{
  "moe_layers": [1, 2, 3, 4, 5, 6, 7, 8],
  "routed_scale": 6.14,
  "balance_bias": false,
  "router_z_loss": 0.0001,
  "norm_eps": 1e-05,
  "tie_word_embeddings": true,
  "optimizer": "muon_variant",
  "beta1": 0.93,
  "max_grad_norm": 2.0,
  "max_seq_len": 512,
  "train_tokens": 283300000,
  "max_steps": 4054,
  "dataset": "wikipedia_en"
}
Below are experts of layer 6 (counted from 0) of a mixture-of-experts language model. Rows are named router (the router's row for the expert), up (a neuron's input weights, with its number) and show model dimensions 256-287. Each number is 128 + 24 x the weight over its row's rms, rounded and kept within 0 to 255. Numbers have three digits each.
After each expert's rows: a language model's description of what the expert responds to. This comes from a sample of Wikipedia text that the model never trained on.

# expert 19
router:161140108138144119112119116116134151102116142135167131172098149160148115145115150089176141108101
up0:140171121104152129119117135110138119137125097126120097113117092100075095096122115091092121105127
up1:156139185118122087135116119128145118126149137150100152117139126133128095117116129130118102096124
up2:144139099116150111147138143117168167124114136117171154115095127111093111112103151108098122103128
up3:122129120152155152055105089106148148142134135104133135142145105126118127108093110103161105167102
up4:165199132111113081156127108115129125115113148122187144158098105148140134127137162099148125127155
up5:169115098118152132135105129089170122087159113097112150098122108085108093112135098112161135090098
up6:115132124126112129101163067124109119117166162096152083135096152113134116078089146159113119124085
up7:121095144109099201097131145149147123134115138133115087117158166107065100095120130119144180157097
up8:099105128106157108069087094114143133123110075152176131133103163145104104127153122127112119118161
up9:109106060134103139147121120149112155101133081132114123146149122127116094117092149135115112135106
What it handles: Prepositions and verbs inside running prose, such as of, to, for, into, against, including, calls, provides, usually before an article or possessive.

# expert 15
router:127155143141143136125144172151110138127104166156161169126114107129105122146105109107112133158134
up14:131140119096141110134121111136120140159145136131179115100105142136125122109119102142132144105083
up15:155128143158153133125140181144116102135104158160076107134153108138133109132126149156147112106145
up16:093136189146166102160129104123120112101140152142160178123099153116112169108158121072134137136088
up17:144108143129110155126127126131112112105123105168183114153141120103084131153168132144139116134098
up18:114105162169151150121137119132142102105128130162158109097095125169098132111137119127115129105131
up19:112107132116157183135152128154159100107112112128090118144145123110126121147131118133122147115087
up20:157142124112103162117148127117151212110123120100158133106112116102162135135123121094165135126193
up21:161145118132143134113161117126111109108138090118174114174147130115136168105127148141160104085143
up22:132149163097152149119179164105088089138128116088090120114119179137153122122128116162147111109123
up23:108155156134171079143128124133190101130126100135108093155179125135131107132081135119137125115154
What it handles: Numeric cells and column headers in election and sports tables, such as Candidate, Votes, %, Seats, Apps, MF, and digits after pipes.

# expert 16
router:187146087185126160108103118123102124114092159143175152143135178112154132135112121118130116141127
up0:169178126157153125083143157115123114170197145135124170158156110150092105156116107116118144071118
up1:141122092156087136141123157134165146125143091153125091135087148130143115131145067129142084076099
up2:131128155169125102163190129105130156134138087138168106121122117148124079141171127130137127192134
up3:175144073158146128130142185096150111148140121112120166144125144083105165125123136132155123097141
up4:145117142170113147104156112131143191151149183148124111185074129124130138158149166105091075091124
up5:200100160152148104149132105137105134124076148097112141102118129169138156087120119107142118097154
up6:131171097105158158118135123142114155128135110129111089162141083087103085170121127139085127106140
up7:127091144123151130117152170121163111117147112120145109109168084152121075145142107109113132129125
up8:131115108119194098111103114145137116116113148122113143140086149128124092116115104100139117045121
up9:136165096152145147105121125102106071153137133136151175130151122122120162107134127121149144139123
What it handles: Nationality and institutional adjectives such as British, French, National, Royal, and word-final suffixes like -al, -ed, -ic, -ian completing words like Binomial or Preceded.

# expert 0
router:149132130127140129116122138157077142092128130121142117135116127155140168129117112098138091139094
up0:177103124125107110139142104133122148165162136079104127149080100146144148084130151148154102143078
up1:142130145140119116108107116131111099136154170119151159108119117113090091137117139151110110150130
up2:160135142135139134111137125127126110162143172158137145115115170110175128146174120146130144117111
up3:126139131149137119123117172136115150149143120128084149161110170154152117134128151091055098129127
up4:161157153145120167082103151154114131069128158136123115108139141139132114139111107126085130110116
up5:167141136172110090112069151109155110078104150131135148125124149127122143118139146125105117130100
up6:141150132125126112103129195114157104099164111103129113104133107121128119134154149147096124137138
up7:136148164129147091114139116083144150110117167096141097109120126133123123102141138167119087119096
up8:132102119105139098097164088121124118149114140097171141109109119153090143113115148129118125147176
up9:112128093102134119111147142121112154102110154091142138136156103087128107154154214138141130125114
What it handles: First and inner word pieces of non-English personal names, often Arabic, Slavic or Asian, in squads and credits, e.g. You-s-sef, Al, Kim.

# expert 22
router:139160116181125131131111177132173126104081152123147135136087120150135128131118127118153122160100
up0:134118189138170126105091128147152151159103144138131142126139064108126080113138121139115127131111
up1:101127137155149135146105085141147109134118125149121132128106147187117119131154123128123158118138
up2:125099101119163171095118122141197101122138087133166128127109114145137116102121149137165139112090
up3:140176160139154125138143177126107166127095094139161106159134161142138174115119154149121165130123
up4:161105112121140147112147126094169099163106156133071121103130125126157123124095113115122123126120
up5:107177097197132108141103139106135152119069120151119157135106094154178138084151136134141085128159
up6:176142170166130163146119116139153129133101127159162143147097142160132132130135101104135072170155
up7:158103153148101072125171075110169097140108086148143106126122110079128160102134126094104101114083
up8:121091137110181124136178129109131145154114154129166076102117122125113100094131113143121196139131
up9:112155150104141109150119097198137113082113140101098153123122165147147125112126144118096144118206
What it handles: Four-digit years, often inside parentheses or date ranges (1997–1998, mid-1960s), closing brackets after them, and pieces of non-Latin script words.

# expert 7
router:161125112175152126112132107128159170059131190134111158139130177135130137098144116083166107168091
up14:173168105175130114139132110134118141112126142101108132122123110143116132147127135075153140101142
up15:140183130114153125124139108119100127051122171159134160125124120155155132062150141134148115153156
up16:127160127138103103098111107103068123140096145128158107125135094112128125102122139103125122114155
up17:130124177094128133111128106116110140072121149148113112144111145087077092117125110147154084084115
up18:101150122136133100098108134107114127094090136180134131134113135131092151064151121086148108127129
up19:126153153134113085078126119104113093154147113124130122145137135124164137114156106147164118102122
up20:164114103155142169142128127140148151116151163149106123110099146135107151155117127157106084174083
up21:131099119137100143133104126093107120125141155152117117194124116146144117120162161117089102141107
up22:187137113085149141172169140077104126160140143149101089071140141114117105157103144118134082159100
up23:103127126119125068110139115113116158122127161136101148102084110106128110148143112148140150150135
What it handles: Pipe at the start of a table row after a line break, as in track listings, squad lists and vote tables, plus list-opening hyphens and month names.

# expert 8
router:173157085153143147123140142156139103100133126101170148133140127132145118128117142070158093119112
up14:110165138147077144101117139148132118136123121109075150126103139123141100109109117098153149153088
up15:111144069157085138097099131155127091144124123112160107128133151093127113110104147163110145120095
up16:134138092162089151121071118115093118135110133130113143146111135103075170113117131096120127106123
up17:136132092130096142130143123110125103168110153103129128111146109151097155116108133135151107095153
up18:124153095121128123111135165111162142122135119087143175154125140104141124106169104159126104106152
up19:123154137121089108141121086106105083106180125085178163143171135163139179168114104110111143136118
up20:168156143111139131105154167169110110101144132114134148149143123122093113143110140100132129115178
up21:145090120131096160106181137128172058111143153112149102110140109149170133083156122127087122113142
up22:110132125120142158066124128128130162112108115117113125143087131128095131141134155093181172149115
up23:156121137135161169130163104149178126109156086134152110138149112141126147090133160120150140110168
What it handles: Capitalized words in official titles, offices and bodies, such as President, Secretary, Act, Royal, Supreme Court, Commander-in-Chief.

# expert 30
router:155118129190121138075137151118111121137097155158110163153126165116164099122120159127177095121100
up0:139124095157126127148131166166153153145070156164137105220131147109125118152106121160164133117108
up1:110153100169124075088164089092097123072113164146187159152113103104117136096108166105114121081119
up2:104125104144111138047154134087145120172170125097132118132118150074102184134153128095132115146107
up3:100117147104125148109152100157094090095142117109134155125131102120170140147134136153108151097096
up4:116102134122124120121111122143100105163138155138131170148143126142161175163080056111204159103114
up5:131112091102169145144115117128099145107138144130111144132126165142108088114091159133142090138101
up6:106144124145101162110156076127095100119129146115150099117097129090108125132107085127115128079143
up7:126150091103102137074113151087132145116142133105161188113090122152166099121114122103183164111120
up8:162108134155110154132114109124113113141090109094124138167151121081120131143121144138143128139138
up9:120084116160113160159111165121132140105127138133143126153124141114096143104134138149151174114091
What it handles: Second parts of US place names and team or field nouns in sports and college biographies, such as New York, Los Angeles, Tennessee, football, music.

# expert 5
router:159121108127150104061129150129095111112118159121140152128113173132139133115147132069133164115106
up0:133105087154169135128099141134111109139130169094114140148114155171121105112131123123133097118086
up1:129091115152133120124117146088136141172116169115090103194175124162119072111119075104110140070091
up2:102145100142151142119153083118105119111127126105135125109106109125129120152122110132139112129145
up3:166122115105106135159099095117136165111116122114092128148134094095157129108116115156152127141127
up4:147131099123178125147122115144112088165171108132122116157115129106134107137121164128150146117139
up5:132087067127132088141115150133112123088143168101138158189176151161110116123122080127130147157112
up6:156177089157148121124130131114152140118126130136137123103154142119135138106114139145118131156097
up7:163153155110115105144115103115118106149158184101130108159133147147112117141163139085144185137124
up8:110146086120114110147137110140161121107124074106103132130141136122183095132132141120137155135131
up9:125132172121140077137135110140092107147135091087099111133110144150167145118126158156143134149110
What it handles: Commas, and, but, which, who and subject pronouns that link clauses or list items, as in "Netherlands and Beijing, China" or "twice, but".

# expert 18
router:137157084153130120102089149141106154128148140146142148144103147116152110150129102123136100139114
up0:151135142091128167089170137152108121139099127132099119135160090135109140123104130101153124129115
up1:134129133147093086136145103130114140125133145125117097166150143129094097172118090142132119133156
up2:116167100099128129112131133122135136114138115124146158111083094143157093162152134106106116119129
up3:102128096123146091122102155157154145121117133135089144115143128133108151163116112101160091144120
up4:147108110153184100093176131161161083110120132109133142128123141147080145132129122141129100120102
up5:167122116129095135104187128123128095113143144154116127152111152142126174113167144139129129114113
up6:132125124154153168108133159129142179172140122110112142140143130096128100129138171125116117093139
up7:167095120140096142137146135129123127166112130173106111127132102121153093151156172116155108102150
up8:144161086131155120089176157132122072101159129142129110081119116093146122101127152089108156171138
up9:136136130125109124133140141138136094140072146130182136122135121121165136103116152141082133096120
What it handles: Words inside quoted song, album, film and book titles, such as You, Love, My, Dead, It, plus possessive 's after names.

# expert 14
router:131161145166135129100132162159099119139105121174140153123132143111136100166117121106115128126106
up0:148124074068164126112137177138147130134153128155120109143086111140162131152156113140135122127108
up1:129083106097140126124121115109148065113134132141113124125161128154081129082197149158143140167162
up2:101179098095133152133129158128120130169158133139120090122142085109109125115100148122132146152133
up3:114147131152131103121126163119089113097152197100150100132101082153126100095112148166128106092118
up4:162134165155109130124140145092158110136102113106133118112152138139134129165117151120171146130072
up5:158114111138119111145115175139122081119129157093150134189158113128125097124119136117112166099143
up6:106132109132109136137164062130121128100134154101134155112116117117130138132107082138148140111146
up7:111109150142107181091153122100111082155144092106161109158138125113109174117110133108107135110102
up8:136096142146110131103089091152119097103150075113103174119069125112186131125127137103113120143131
up9:127133117139134125148136168144138154105120163134177127124088111126142116156117126095114072188143
What it handles: Taxonomy articles on species, genera and families: the word before family, species, genus, idae, Binomial names and section equals signs.

# expert 31
router:148135127161144139109132116126118142102108117103132122145114177114140130125119124066188103152108
up0:134138150124185106124116129131104118117126097121138116124107116107149152133129112157120135125148
up1:141129097173129151140142118111112151132136141129149107121098117121191141118163085153142132124110
up2:151131129135154133114168142133139148065162110132115130094098132134114112138152122161106130135095
up3:155152147150111134108109077178129176140151140152126116122093138113095125074108119118174163186144
up4:105141162083135099110172138119144142133129165122125131162142157106126125143119142119119138117130
up5:115100115107142133108097120110118123135115130157142080170143159099103116094122135119162149142083
up6:158161102110185090108126061092123154127156107157125109098129150103161130125128127146102128092145
up7:129135137125142168148128123155099140140119153193150092127130151152092107114099107121154128147161
up8:151187121139131116139088118123136167135125121150112164121118147134115160136066132129088123168133
up9:091157078127166146136104118130127156140145176145143125117118127122140130097139104135134061113133
What it handles: Final words of organization, team and award names such as Society, Festival, Association, Giants, Colts, Year, mostly in sports biographies.

# expert 13
router:140145088145120102119130131144132139112134130108171131140142124154104145096109125124139149134087
up0:129118151169126128126126122158118133116135150113092140142170125132154127144093141113152169124124
up1:093144103128108126138135131112101123137125118145140169131070131134169076124122142153174133176081
up2:112131124119174133128102085130141150115107099131121133141122094073092136139105075120099127122076
up3:134080155136104128116160110114123139148180099121145123111083110120119180112150106188125056136158
up4:113117116141149093141092137118155119139160105089127096113076161127128132162150118103100147162099
up5:104108122109120136134121120125119082108110131179141122116107115150083142175137119123149138119150
up6:173156103110131189116129115137119118148152141192081120130153058115141118146110174104134168115121
up7:150169090151108141105110144147123133104097123076149088122146111138130109131145109154107097129099
up8:172164144147091139104175146137112130165141119108135150136122115119122146111086131169136187170152
up9:110131154156116131125138128124130130087128129184125180110146147088131096187137145165132130089099
What it handles: Pipes, commas, semicolons, and, to and percent signs between numbers in census figures, sports statistics tables and technical specifications, e.g. 18 and 6.3%.

# expert 3
router:140167095155124122086142116139141101139151125124119169150112127180134159131092132077143100138109
up0:118111128158176095128141125133128126179092124148165133142110141122126156146184130164130165107114
up1:141135134142117148144122097110097105131097083115134139145131159129114111092099154144139127106138
up2:092098152140130107097155117135092123126120094114128117094126144106164140106128150119086122111141
up3:148144138137143148129136093200123121120138180103089172150151163120118180152147142119132093148158
up4:164149094173100114178099108115119110142146109142139130078132178106143153186161129130165167090184
up5:136135097132108159159141128125126077151132127093152118153140125169124123130102128108100163137115
up6:169080144189159108111129121153083133117108115096102178095125142141154146153078141114140200167120
up7:122118080126126129110095157159109110152139119121147135138079126139078127165073087148145157120119
up8:131153094102125118145105131153143168120123084107111116108131122126116097132145144082147145090171
up9:123164127097128129123122145116172155107121104169122150092151129158126106130125129147136123160131
What it handles: Word-internal pieces of German, Polish, Turkish, Romanian and Nordic names and places, especially diacritic letters like ö, ș, ü, and sch.

# expert 21
router:152111122130115120104102150131112156103124134137130143154159163148149149139116137101164121154091
up14:112107136127099131127128137161136113095126119125103140176099173146145140155167167121112099123092
up15:142081083124103133106143130119151112170088133155107174138142165137136166146140128090131133124082
up16:082120141137114119118101146139130099123132138140163129128153117126177131107144107149106137129089
up17:167116138136136043090125136115094108111142130133117124136152131143142128116136127139148073117114
up18:137176147167196107123132092102126100141166126117131105157089133111152082108080112118159154127103
up19:159128130154132142140167130124102132109125067161104123143115130143111158128183156099131134135133
up20:143121155158134102155133122123132093114153147074128119116149123126139115143136139115127147108096
up21:129149107119165123095155150093137106173098123132123120129144155142132165164128149111147092153125
up22:131104081183129127129131172161140151103095154134146150102125132140130140103152152145125138141093
up23:136141106115122125153101157154150125140135099123134128108142095167118148158122172152131107108129
What it handles: Competition and team words in racing and sports tables, such as Formula, GT, Cup, Championship, Racing, Team Penske, and country codes like GBR and FRA.

# expert 12
router:157138115152173114121132122103127175092095169159119130122132099156127127110122086099143099111092
up14:111126163138111141134122153148128161107117130112139156131141160110134105129106137130142125135132
up15:137081100132133115117149152120154129137144157128148151141099145164093129143104124095130128143126
up16:135112134122121132144099138132175115125146132129132110137105084105134120190168113130105128161123
up17:137112130134143138125103072175109108111134101105123086106117101162113125116087168112145144093096
up18:152117129130101155124138113147101119111126129130147092115156144099128167142112140126164120130141
up19:162161105125140141160116131148152121109171114099085148112099118116116170158150132116167173145142
up20:153146143139083139084148115133089125106149149164129101127158127160112132117107161124130141130115
up21:088136143095142138130079156110080117184144137131159157154063124117141107170114135118108073108177
up22:153093153110168130090124127134084127142116095161097142138099126081154119141145157097094121111121
up23:166117144124137100109104104170132139102108131094073130159125152116164142106140151135152120135137
What it handles: Wiki heading markers (==, ===) after blank lines, sentence-final periods and closing punctuation, and the final pipe ending a table row.

# expert 23
router:152145116146155083096105109154146124131100173113184143145129153101139114102119133092099139130110
up14:116140139141117064139165155185157120110141114141118119104085158142098140108139154143096112139140
up15:103100123099163154099134085129093132117141177105135170089108164135131079102132128128125115100090
up16:147122148172098112123135145140103077138118153133131115145144132134127119110104174093136124102141
up17:117114147145076130166159131133133156118119133092154092164075100132182176104139146131151130065150
up18:146152122112133117118134118146143143126125140165130148096097114119107087127127177116122134106139
up19:158100109092149166108092114134146103135123143084167136134154135162086142124127130104145145140114
up20:131101124157095090087101106127145134132110120120131126142140159133115161128130148135123151097120
up21:109152102118148101085110104108125138128127127130145142130128144112123120114087165151093148134155
up22:133124140140132110133110106155124098088098125158175121148135122138125094147106113138137086149095
up23:110121102098129105102097110151141078130133087083142086136152115141121137142110121136119120149160
What it handles: Opening lead sentences that define the subject: the after "was" (defending champion), a, an, plus nationality and occupation words like American, footballer.

# expert 26
router:145127099171130147151124179137095105130060147126168134138125133177139115120132106126134131187105
up0:095137126132168092124107154147122113100118137163114181143182067086122109141149113168124123115094
up1:100160094178133187132137141166135100135126139063156138110112160107108107163141086156143136179141
up2:125125158119120101140131092074166155147162148127131114124104133133138144133126100171124112111156
up3:134132103154116178157099125058145089142124191113152133146102110138153094133162112157126125142142
up4:123149134103079135120124152202119083146119141127139117129114164101136116169157121129101162082111
up5:167120119126129157166128135140086112116132175117165137075155143093124147145147142117150137180164
up6:122153131157183106138116169120100122123152151097138157153112171126151101116141115119147101145150
up7:138102155161118132117135117117150099116145122142131137127133145141141103118163138140120121110107
up8:100082118130149140085140166136096078139138147172146142151145104137129096120153151157130158116091
up9:136156104107104117091153138126094107145107131150124131153154107137113148161115186117130115156105
What it handles: Byte pieces of Chinese and other non-Latin characters in name lists, plus infobox fields like Born, Died, Location, Country.

# expert 2
router:136143105136149143105141168133160119132140163105140147153109132105143142148129151120116144090119
up0:146099122117108108115124116122142153128172130088118129127150108178130163139111083118138105096145
up1:127111107158118136139126155191129145111142143139173146114149111128146155104114122125141076134140
up2:130141109151140103119162148120106120160138182117125129129123124111109092163113122144137092143121
up3:115149091127135135138154122121095128137141153121133121138164135102107122133177125166141163099183
up4:117156129125090111143128136138099139170163147066140098128116106148139162151148123135113158129109
up5:121163160137135152126100115145086119085128109139096095113153132132122153122144156086128150092144
up6:129115122119135124138160136132094116107157126088102144148127121106134141150139151123160112109161
up7:161128136149112149098130140123152139075116128150119150150101182119102128130143100137094130152155
up8:125151158098135157129114111054102096113132133074152141183109156139162160125157121137145125120106
up9:115101127136149113158148150174075155087114126105093115128120147124104119123121122107146157098129
What it handles: Forms of be and become after a subject (was, is, been, became), plus colons in taxobox lines like Kingdom: and line breaks.

# expert 28
router:137157095111147119107125145129164141127126123142135154133123093135139140104166154125134102117128
up14:137130125138141103156176138117175134134133140147106121101164143146096176118145150147134104124108
up15:118126101168175155150108109093133124079151113101122104089100127118138122128133101102169105105126
up16:121113094135130115105140113120110114117112157132147143077107149147078077158135156120116121129163
up17:121176146158075119135124128161100163147166135144129137157123098178112174093103158093147128135107
up18:117140099134151132075109078139148153132108106067152175148146102140130139154114166050105138143127
up19:128096138166109141130145140117141147124127126135100153097131132109149114136105101100137069127077
up20:149157105127126137123147142089120100155142084144090137129140108128108106171140120128140125100108
up21:145122103124141123114152110111136140101179145146150132173127090113129120128187136091132121073142
up22:172139159114125112151162146133110131113145104136143119159123149109127110134119113138169123149104
up23:134129137124136097146141102131117126097108108117163112132159130129142122080146167147118097098161
What it handles: The indefinite article a/an/A, the word no, and short word-initial fragments after an article such as co, po, no, ci (acolytes, apogee).

# expert 27
router:134167123149152138106096119126134151103127160122146122146112126167118126148151094109153095151102
up14:110119084165128117098093115088113072145142111110106165160148104091153110145124137119102109129115
up15:128170098072123123087169174085113106105123140165125106165152093149107120168160118127146124106121
up16:110104100119149133126161147140154116093068087131106131127139101116138106133100110139131125136116
up17:167104137130153114139081129085150132123162182103153146112122179141169099159147147145137124161143
up18:106131163130185152159155135111098146147137129097141127169131142129108118102179119091119138176108
up19:121095151152136141100110134106124092138190120112181107160124112088150129140110118099119128181124
up20:114114106153143104158113136135102113125175141132125092112144085143119143136175160107151135135146
up21:102148144096130146087122111154139102110129138119163138142079121141172121133136170140153169136102
up22:083122105096151136102145120153127118105102102125143151114126132169149110111131156138157141103124
up23:130147104086117152118118150130124151118125120086141106096154147174114144135113128133133162123095
What it handles: The word "the", and also his, their, this, these, after prepositions or verbs in running prose, as in crossed the river and on the walls.

# expert 6
router:144121139153141117135098154134122123101092120125178158145128136149151124130152115117162091119124
up14:136158124129151116106133127146114109098116175118118136134152114116082144141132133085161099157137
up15:110113076113147146117155130120082125126128170134130137114136138125157113141161098124155142100106
up16:133085191141099123135116111157139144135144108152139091135159121137115100120091089102112137097106
up17:116099132152094098114148148112113092096119156135170123136084103122126151125157134112141088106106
up18:148095118151126119162166138116108136155135114112152129144112172136143102139062104092146113113106
up19:145112143148162162109173170133098144111165136116167132131123150126111109149115184046104140114106
up20:174150156115178095138104162109114150137101091162163152111116132107112124143164142127118118145132
up21:099135112160117127113113176070145136149130119119125122154081113102093153105110116181108094118127
up22:180093117136134092137108144147152119122071110069122087121138187144144156098132118081099102100153
up23:123133135150127105141102145149140073100135105152149179172111124083119148109124121127109143105106
What it handles: Line-initial dashes that open "Field: value" infobox lines in sports, taxonomy and place stats, plus labels like St, Saint, Elevation, Density.

# expert 17
router:123137152147135150100117129113096111145114122103158145128136139142147122149144155130140144094089
up0:133137147154117130106126152096092115154160147138133117146153116128142148117130148130131122141137
up1:172117130111139085147112119123130102165108121088175082131073156101130145127138159092133103101144
up2:149100121104128152123118081124141153146092114108142167175146084119120116134134103106113124152119
up3:132147132146137136133154137170134125128119139131160118082119099110096089099108128110194134117087
up4:143135127173160156135191147148098128152096078121140134162088148107152154130101117141108091101143
up5:134132112125109145086138144129100150141073148092144142154107151139135088155132097143138135127116
up6:118160137156125088115091113162148131100099103153129144092152120118158137078161103119091131130121
up7:097173175141152110087147086130103135114102098161133116173124089055163146106098120119085125119122
up8:120171144158126130137102124141087104132125103099147109161114137168113144074099143138132138126106
up9:156109142131151121144099153096141111094076122124127133141099133104196138087108129137150155116117
What it handles: Final consonant-cluster pieces of words, mainly in biomedical text: st in blastocyst and persistent, th, pp, ism, ness, cell.

# expert 20
router:160133128141117164126095114126143157114100140109188144136115156141161122115108115107132114125121
up14:149094099137143112110134161123135115135108163113093155075134103132151103072153129150118154124098
up15:164089096112129100151126124112108088126158109123165119149158128134146118126151110154143132119118
up16:118138119099163134126129139132128140150137131088144141112140152128113131151115103118168096131144
up17:150127163122152116118140164202101128121115127122132118143177122115149135109169126116181123130146
up18:136119102075119122069119182135127113084063092104172148121107129138128112162139167135127129119106
up19:151131138122094121117113124111141136124095084107078148101169167091110160128142088147148080128112
up20:123097163121142111104142153142147091109061141114109145118098092172101110100166123108126159129136
up21:117160180171127138150121149128114079137111097150129113121112092147101157144108128176130106102122
up22:142166090161130156132135122142124149133151090130092130136115156119126096109086142086180135142118
up23:146135111130141143130114120143122148113125091106154119161132176071122100173145150127143097153098
What it handles: Determiners and adjectives before a noun: his, its, their, the, plus adjectives like economic, social, political, local, new.

# expert 24
router:125136125137144149094111151114094137112128142117157182146103114138176156121142142159156141159111
up0:160119147086093157119137100144105126104136102127110127170129119125153125106093078100112139111110
up1:183129108152113088121106095149143108122143129168126169101140129131113119119163135119111113140136
up2:109155082066153092136097150108156121135085131139121098124113139146129131163134125109125118153098
up3:121145149106136116148113099141107136129156144110140125116088094163130130084136126114113119100151
up4:083112190130167118152153120118122120072107203153134114138140146134163137109165146156131120117110
up5:138115133154157157080146134131133126162104131118167120147102132098170127095115140117092073132149
up6:107155105096106099176110122126078130145171096112125141106113144148106130095105119152123116065100
up7:108156164145159117142120135133141151135055100118110096126086128159099162159136153114090140096131
up8:143107124155092184118164114125106126114131145124168093106079121117166159165142097108102142060162
up9:142138107124186163125120090150104115159149134100119159132097116103142151125103089157131169135132
What it handles: Words after numbers or "is" in geography and building descriptions: compass directions, units and counts, as in 24 km northeast, 6 mi east, three bays.

# expert 1
router:145139168178158154118128129127145143063096147156160132207115118145151159144171133133134160179109
up0:118126171148139149118107130116108143113162124144095115134087147064106158145139144156108154080131
up1:167134170127112130107149130122150088109132148111106109107198161109156120131121113141144110111120
up2:142142122116082152119088140098125124149117139142090144147124110118134196132117136135102168112094
up3:151117149123116128115171125115151111132140093129093124107113155131158155092100140140143141094121
up4:125091167151171165162130105110122131162112131134152117164080151152148106133093108118105128168122
up5:144069143122142124147112150127107098113119085156118154114107156121130079125129114098089136139143
up6:124108118120097139127153148109132136139134106108110156126115147157143121113178127111116126119149
up7:159131107156176109096128080107090186113143157151133131170102130120124128164113134150088110132145
up8:158172108171128147100107128079113157120105135133158101100146154135143117132105164076143145134136
up9:144129146144121111121136114097122134145127111153156093123128105071117126115131131157154097084115
What it handles: Line breaks and numbers in infobox and database-style lists: identifier codes after ISSN, LCCN, ChEMBL, calendar years, race results, and newlines between fields.

# expert 11
router:157128099167146150120130145154074143128127153130145139120113122160136145158149116108134143108119
up14:147056101140148138147139156120110115114113092103125133104138168074137101136143106098124137162138
up15:137139109126148085114133170145101145100132161161153182159098127111113143117126051115099111134126
up16:134116113074087115161123106138085139126159126145122124154135127132118069127098113141106136140119
up17:146127105154129118124148153088153118124137135111168114109181114136152163116164074129080124159146
up18:132136115153159139157089157121130133117163126089141143136085109110189177112156142156115091145172
up19:181118113163139150170133146128097125123108175116117104114086133132084144119107120148096090118093
up20:130147153079125130125075122115179121154160098098133108091164078149139110106138088127116125109145
up21:147123133095137127162118130153084145117154132126165163112103100099161142113085088160128149099108
up22:122112128127110173113124079178165114187129140112120145129116128117169124126095113106137096102087
up23:160102102162148156131164129106119150169120098131130164162160144140083099184130117105134107150166
What it handles: Short word pieces inside a longer word, usually right after its first piece, as in re-li-ability, und-u-ly, rec-ti-linear.

# expert 9
router:169173095179147137136141118109140076091136151118135137143113171136147163107109114122155148142095
up0:156159152155152141116157132147118122104131096072168129149162116130151136160121152124178163144070
up1:113136110138134141099130134125137089194137130153150151130125134174139123107076111112100101121126
up2:149146155160140140151112187145092117142119112148127154121117170110126115176133111113122184154166
up3:169134116147139167186122109140113139113108166160140131102172090142129158142156122124142151124140
up4:154123158094124136148097118123156126098122124169133108135166161125138080133129133102142148101127
up5:158092086141160109151090139109129103197102122133118139091114123121120125104134121130074127145138
up6:134108112155127112103138128135104082154133096147113108104110158118139157130109105078126151114163
up7:109143090125113132155089135155097136091138140093125157103086146129118134101128139122145123153165
up8:146114135123093177121155084095112195109139113141140130095132091123145122143137135126118122099125
up9:150137104117109172166170113160128112087152110124160134102131152147100112120111147132132147106119
What it handles: Prepositions such as in, during, until, after and since, especially "In office" lines in politician infoboxes, plus line breaks before new sections.

# expert 25
router:156166110146158175122146148150151139097136135136119147167126114127129113135139169135135082122076
up0:113125134144162120098113126115124111115132109157080111153136117082109155124141134097164054128106
up1:134140093120116139119144160172131156134120108160126120142138107133121150088084142093095142122106
up2:137117117163134115161144143129087172127177136136142164139154150104120115083153185139105108141108
up3:150150133119096134127132134179134103110161138135125158147130136086145119154172087117133110105120
up4:164117104153106127089150159132111095126127167179113144129166148084093155118132083163135090136139
up5:098150121169162090101144138136108133088132133119157139174149143118099155113130128144133124055123
up6:146104122158122106092173102113148178104149120099111115102117172164148100141175183109151078136123
up7:120157139111142156162136155120118111130151118079167123105145122137119141140133126130100094044125
up8:150117115151077157141149134131090126134180097160104145119135120122115146131107147094145127168147
up9:115114114110166151171140162116135112095123148153150108131094152122107131133103164101108111093131
What it handles: Bare spaces in empty table cells, opening quotation marks, opening parentheses and compound hyphens like defence-first or Low-dimensional, plus Romance words de and un.

# expert 10
router:139117138166139107114124172159136147139089142151125150109147135155114159147102124131127091123125
up14:125158146119152152137170085167159129134117165197105120166115101136140109105098103132104140113083
up15:118165131160138129136112169123126158145121097098127113146124134119123132124147128185106154086141
up16:158138102168138092138113125086181090165143126124150148150099136158158122116099182117116125090162
up17:174146097149105106126108161127125139115065086095091137175127150160151120104127151110173131134125
up18:108136093131102071123150137111105132123145133163144144117128160111153109113130114105173140120067
up19:100092132138115098098165154122157131118169141099108139121121134143111149090171145141088138132092
up20:146158134091126088125139157110147135153142128169128122096134144122098154098170112170121148148129
up21:142133129159089137130164121162112135116081119153172145141116178091160085117147126120112134151137
up22:155128117104144151150121110129109139133168111147135085097150126137097136130125109160145115173102
up23:136124165119141101147151138094147086095142118148133159099176097106109163111077167143148111079148
What it handles: Chart and discography vocabulary such as Albums, Peak, Released, Label and Billboard, opening parentheses after chart country names, and the year cells in table rows.